From a checkpoint of a small mixture-of-experts model trained on Wikipedia.
Size: 13 layers, width 224.
Experts: 32 experts in each of 13 layers, 4 picks a token, a softmax router.
Training: a variant of Muon for the experts, 6156 steps.
Below are experts of layer 5 (counted from 0) of a mixture-of-experts language model. Rows are named router (the router's row for the expert), down (a neuron's output weights, with its number) and show model dimensions 112-223. Each number is 500 + 40 x the weight over its row's rms, rounded and kept within 0 to 999. Numbers have three digits each.
After each expert's rows: "comes before" lists some tokens at least twice as common just after its tokens as in all text. This comes from a sample of Wikipedia text that the model never trained on. Tokens count by the router's weight.

# expert 16
router:461523539505513484468490515481511522499503537428449539599494485503551497507424542488545489535421531473432553412553386469491456497504468521464448466484406489483511514507490469520499462426491465539519498534539477420503571491501434492544496510495492506492575499436450499549506524545548462522486512493563524497493539494462550456515467520499
down0:467524437542512452490485481507466403482503528466448507555501445533536447491525510502536569506464509445521453530540512524560488518482497465426442572462481440506505525521509512537529498464431602466541455543582478506571435558528454443479531505507552513500548489437451497489462546532525511484468498492509470515533477486522547570511493472523
down1:482428510496528476474519509488462547558467494480544465504453499512517478527496492474481460512472525475503457499483525441509485409456449448488559447591467536505503452643449576464487472487538431498482568489441443541434506448511488513486478579531548479532522499516564473500568514499587579527392417533492485518555549489502564450460493553529
comes before: " ", ":", ".", " UTC", " map", " ft"

# expert 25
router:520494465575560622505496493504506587526587478539487498510509429540511484452486601502568516502510481502504513515501484513547480466486503464461565451578523443512468543495457511509477423534552477547540466393446473477524503561571513465479518470477577533494496514482464463457515481480571449454416481540534456463459408392562491509474517573519
down0:513511458502401499452552501476454530517584505503511480481461527541507499468502400512494545425584499438448485512476485532452460492495520526552526454562466528510467476513579474475494571590561502545449506489522441477498427540551524440420534448535503484479551515562519517460446515463538531501445510485428480508489464475477468452534483426529
down1:459441524452511459519498465501552516504449441537445498552494554553510560506455372440516532550512474575514378460477440459476470530549478472525443514506446587447516471502510527427557482538511577456534469407561520470465443469525559450500470474480497513476472561448443454641489489502482453528523512540535523457504512511531520523544555507543
comes before: " the", " ", " a", " his", " order", " an"

# expert 0
router:551475568456562514485523528500505446488489487473518503524491477544479539534574572535513586457398564507523537597435529550482530520518560535483459457476560507454563550489467530478481484493532433437422512605481450503489458534537497523487471549479510439502514514532476467451480468507544539543542500435530477520484487467542479495446492465445
down0:486557508515577509478495495517452527476478474514549541433429516440550394469502490503479509542499554552529563558506537534539491520515532583528501551447490545498471551531527525510482489557436440519583545558498459469514568533523457452504446548407514536429518462536450529584493430521545536441560534539497502497509529478515501509481498532518
down1:477556522476494541432553533593535442516542431494469463456508427421511537438495474455509458506427467500445500442528448450508523538469495469484474443496548407586499461500513484530489538487457492470465498480494474497517577509498533547496536404506473534503470434495562472506560442571521498497549513511524494571520564539517504443551422517517
comes before: " the", " a", " his", " its", " birth", " this"

# expert 15
router:532478496547527491558500425390519537489561513499536516430508477571447447429543452569511526467440484452505493496537446537513481451516450497458450563496433525505559479550560510511527426537488462532478424505487458576543523531489468483482506498486554537572538501506478461500496506469484490495493463499498492565467510543508450432540471536527
down0:495523496488616576448529548562454448507446453494510510468490502433541471515484533520439450468483463510452477505523431465493513490476456604497461515494519434503455525425543522527479439522502493528474480525521461515496425521502463438478547499477552459467482430558520524479350545586474547444529526423493524394495515556528473511521505524516
down1:490527535491505522495575483514520514503517529413492519510518581573417467531512516517484505493440453481561582561487519444539509577523476451520467569453491473452505568532481538457495511452543548593526546540447536508466497542510510566463466521468520518473488482513454498487453451460534343461541479508525497547524441451540481592478491572502
comes before: " the", " a", " be", " his", " an", " their"

# expert 10
router:394484538484522528530529560448476524482455523511539487472535513486556472474571519474417533605520469536467461515536506544543558514560531492491472472417491508439479521496487484475499541480545495510494554477541475519466443412512547509532511497494488470422445509485483527455496497558495499456458448499452523434531504523495541499446524399411
down0:438517498561503505472507498477502497522465558522496461446533487563476531538542430550521464486587489535530537574550476475467479467482457497531490507545457438553451459574526512515485467507471525514487533512513523489440553420466472518566517461512522527521464507466521442496522537545507448466498557525451489473522494412510507443555492497465
down1:583544498513479599493517555527565515465509452392477501507536493489464518473569534448540585482530545527550510472437458515496512461472548503534516488459504516546493568435453528523418517589524538513548511559500530535472527536520436491542506454536457453567568551531557488470478534488541476512516490540573481502463526505472492525518510553445
comes before: "-", "|", "===", "==", "The", "S"

# expert 20
router:451530438499525503488490500549508486418564479536484520535490489513496535567537447454512518475479531494528449517465515429464456427482421510543488524462487472465481487472504493561534458499459510434496520503435575542516500553527587421528535482533437451463490467475456400474494527534474469534428440516447563503453567538489431536506531533549
down0:494438558490482480481516467457578454506468459400534450476466552514537587522484460605494481552525589528525522481550426482534527554485485478484593496561510559534536455496479481512451483459537440467484453515511502501450579489515483515515454503483529467585479452549452523534493560526524519486495509516451515521474520585520517399540503499504
down1:545527475508478483504463535540475452512529493429476549490498571554515473518521484468527529489488522485514468512513484435552612505500508528551456511479492518502500468482490426505561545511496562403459522521415440524492566472445537539517501494461538567520525520447469507518606507530540540499580489495485481541517536572491531523580476530524
comes before: " ", " —", " \"", " Green", " L", " A"

# expert 22
router:464480471481497581538475582517524522496498487465523389482473560541466467579402451573496452474549550521482512474557545521489504506460537490505544482506506503559516550465467456455565532521469498559548428490512542468479520529502450430487453516526488520466441477465614545533498449525509441494535536499493550488542451465469444510505416495548
down0:612531523433466448501456415611564520532544464450525434532507502515484493476487496542497497534535551525449505533518466424588506522414552526516460519508494537459492469535519504539482542490478530508514499495512494570556529534568496476500525481502533507491454514521510506481494516495493459499496526525494516429524544468462533454502474437454
down1:481455513496541480427450632531528502494558477512512474474489455514564499529364515613546437481460437490432557494499593579515422566539528503516471497408565520450461485506562463518488501522533508461487511500492487497476468495468470544545520521445523528482454536531512577575431507527542435509550527492526465499516477584467553475496561473506
comes before: "1", "2", "0", "9", "8", "4"

# expert 14
router:527494487525535502570498418477480554500463516558529497526488474444436462506522486540500522449544425599528467514467443543461558494506475500422490403528510511491532435491439482519445533511497530463590528517455483462440474478539509465469444508458463526508542554499427515545520550491487559415497490447548488494497500513488491496503447523493
down0:430509487501466429546528519475468496479548465470450531479504444498525520571531580556465520479485429483459520548537468529518448550430422466491502556487497485517564494447500519492432481511506580456461552564460524399489513435488531506574514479477503504466490529528462495438424505474556512533533473505480519527471428552545477519517635513562
down1:565464390532435492504509586567536478467533484500439579595516474569547479507534565517448499466566479547537430510498424522531487534423481487543464552572519551465498449535547578565491536501530519471561554485517426533530524500541520506480604514514494523514453514505422575525526453540497533499463519507523462461516546505451495498552451429461
comes before: " of", ",", " to", " in", " and", " by"

# expert 24
router:429493503471557465434492549526467507461506479517493531505463500400495500460476588448561581453453510431535452402530486526472462531480402530451485429523503472527464479522455454445522478402572505517537587489557497504544524487461545484469524464484463555435455507448533489461485431490507542530497473495423482450436581527552526470525527498530
down0:478456500526463451554587466496475412497475475544512525557477434527557522496500548466439495526522467600493464464470535507449473491502505554451517440510512476543495545427564505530449508505512513489608443504513491497468529492485504502490517439489481491559488524494476407544312470560509454539464443504574504522520471522488547523457552532526
down1:456474473509592481519519536521435523530557514525460515512470507538514510487511461490487528551506453493530482437495514442491528490424532572484490466496565553523465417460532592502478459495551473481492499472530481497487494526496584479449539539524509542560532472515527512449682478508542489452487509565514440513534534506560508505557538523461
comes before: " and", " which", " but", " he", " the", " who"

# expert 30
router:536487488525434484537528492458526517481569475468498445459464513484561509478495546477544452503503493585531430436534550498521496474501512555496527462509521485556564526480510428459571509508494471503536528463502542486590480475477533553462485504537536554516361489516627539539526462537507461568552533491430506533464479500479473546443397510453
down0:551505488466428577488459542379462543471531524510493515537477508549492492559537447541542506441453486523506542586458499410517488472583476548445498573456550451503541520381490514531564539482554522570448478492490500542582422496465504497576539460468558550516470521563470494491460563495486531514547487491536530465399571513554492512520518478528
down1:444502498426484493549545519436495519523583474524516517529458493537548468535508454488448429390506544522438473511486461544473503389427528504486531443559441534571454497444477519500440444597518565519475582443531539472489490514480532519492529513455480487548535504498494491451434532471495463469508463546526512488511510502519456493478528549526
comes before: "0", "1", "9", "2", "8", "6"

# expert 13
router:515455461567504525512453486470472529443455493482412439613489481452542557530456525540483544499487455533497421522454490499483554493503581510501502477507442483458545413511437515480451466471475521531431477510570516469449479533531510486488546560512506531471464515460474534540521485456510490491541485570469491462449458467543574513511575458553
down0:460504527548522510510505490560562448493452505510510460546518506517532520459463470424537476549530538551555480460496502481470542595566502457418495455487485448538523505471489449530576464496473507515441471497505512512497541542554558481497549460525501549492493471571550480530572597557503449488526494478512430501531548432452505516548544509394
down1:557466476514436511545555492409409508579469563545486453514484525482483476503545399553442554531454521471444472516438512493523456402491574545503489500447523499466516478495503501475546545520481487476459455456484478497514470482469534501483472517441533492497531521545513469471465489457503447507472415551439465496501505488566529571508550576501
comes before: " |", "–", " the", " a", ")", "%"

# expert 8
router:517535485483483408518566540495442528472502421416507527506505530453468490544475487463458466518406499483450473567483565510465435483505512508592470596560501480539443428520537515508467481576567505527486523467457504503487521458429497561491474464535470490551476464472573467578510511517522427541438452502498506504506498490460520552458567482467
down0:463527539482548595499541474442468490482468516505586512366496490520477515459569445489524567527540560431518547513504510505466548525575470528468487562498482456474501533503430478531575544475497517511542503492486529532512453541434500504442514477499465522495432524497574443513365447447471522557510410534463509469533492490545498553528479473546
down1:566514505528487516546504407578492483549469463541524529433513563445542509560490499467517562510463478523508542488496497485504539600439496520502495508526484434477539540503575486543520507495490527432565550461442459523583477446550509541539529481490540532514497510565433466518418544464495506475489557512502529475488512497464498540499578520495
comes before: " |", " a", "0", " an", " |\n", " is"

# expert 31
router:455503516433500492545473554544482513509421473438508469480468552534498577570422443502500520542512577502509532469555557510533562504497544466456569514483496503530514530470449454468510579530466522571476415510538511509531532520527477439486466445490486553435481499518524481468482479497474507495481479471590552517575521594504494505530511494539
down0:546464521535542478495463456467517502559561426533513356503505411538541478587554535471495514513519524570502401472424541503516486521546523485599494468475490499478490462524535493506495453528472444451522525468404482500456510489520534462497455508592457496532506480538537440494484535502560480532511544527564491517569485539508533510523522550588
down1:522506601538503464521490480541470455512489528443567472545440535468521506593515503549547519530520550424532465496431523498441558517517531497476517489449461449466522589480501460530463548531452462590472478561524498479514490512438472516454495491483469539430443437532543507496418495531503489508458493491517469527563505509475497467431494506538
comes before: "1", "2", " The", "==", " In", " He"

# expert 28
router:486476525511480472495499500531499489591480529543513483423534502477441569462530565545424548457496471491540497479420446475538474498496496483520465480462507483557465432563481501493487520492526503515469470527535465464561512531548430522507509465504517473566430463546425507470481512417497483449579549428462455489494511470500510447453514531575
down0:437533521485480462524476551533479501564490483569507512441536484454551542523467493508373498514558562533498518451553551478523442502597457519538436555445489466452479471537498480493544449574554457427526552449503530498477468486516434453472467502504505554466570502532521429522453526429496502501519485470458532473510561528491462431460494478503
down1:478486467517523561487475576515463576535493477481450482460518605484539505495493499524560494464549467502523542517462462488511468525501532530436459431554497445530475478544417538521421498501464539511525535520519502442500513543525491572466476502515463481521526525493533498447583523459569499477486534427524505556492401545449478500428443556446
comes before: " ", "The", "See", "In", "History", "S"

# expert 5
router:539493489486473489471570391473533547468463500521459533479535465457483463444556500467513451479471483500463590515458487502472456561444465448489555403509445530474469460465579488524512580484472479485511557511468539546525527459522462509463482488397468443497564457473491588489512507492503538419501473493492523518497528493492477516515514513478
down0:498521549501507492480557526450507537434502443481441496431488507434523570552465471534514502513520480518429487534439587469486493496482453465503513507480448525530494467460516506497429500469549447430497502512530468516483515495477436550573464552577540463509454514432494444533484532469556497499500565445499494448503509561380490441500562472502
down1:534494576524468431417460535419540514537475553480506534545521552542508520524515503517505514490523497458485432505497477421452484446401516499490493571479576485498450463497489510513544429484446532481477613592476561462500542460455511517512442461493472586479464461568519451507543512558535511501473478497513491524436507526446457450430507507410
comes before: " to", " in", " the", " by", " on", " a"

# expert 11
router:518556501462503447539471492501458516516550501487453516467505467441532463431562508496473534457444481545488495564480521503532500550471483504563472457493506449460517493458546541496480504434463549411521591518525452469514511579547578541588495485454545461494547507443508477464512566533440517552478528504464511494549560453480453438538472555508
down0:473492459478551443449455474499503542554481506602500461544486470498529518507498508464456483492512473476537472467452501541571537515538493535441542470530519443427533483528560447534503480500535499493451580458542498531522454468546466495506455570522467479516425490478418536429504423597491414523503465532532489536499533519495523439398465413481
down1:509509454461481492529458539466517458514487481539566471522530458536498533542548467473524509504519466469508590474472511525510437497564502520503468461523477520490531406469565522476491535516489488541426492522559550499486570503495469551458522502473450462526474397519467539441453475592482485430522552463456531563429552577546458397463489489430
comes before: ",", " |", " (", "\n", " and", "'s"

# expert 23
router:604487500457482512553493484510467424521558412505437532506494488474547533405475518527499441497474430472458473412514508491454487529491425493493517492483465475505532486510472551483456509530520558430571483470478456545487469455472428509553562497577450549509470464486484526586521527519550551472540541495460491465555474431476522454497528491503
down0:503520444476530499510518506444457460482506477541440539468469466479502453480470447499450447458512468538547448441462504522483551501518459467517566462526513536556474468554452528490544464561520516485386457494472417512543501510533573438509479474569448475423504482524437507528376523488461517492537502481492491499492492476569466545463534478542
down1:481499530430545538573500515488479572510495463528508501514442486508438529484490473553482495473511557509480484466514539577499540493499521480516521471496529506470471445484509467484560567511515510531415430497448537510499542520579589440572508448419503510470600445538494474460499520508470468444522463483487536571505571501459444536461523406540
comes before: ",", " of", ".", ".\n\n", ")", ")\n"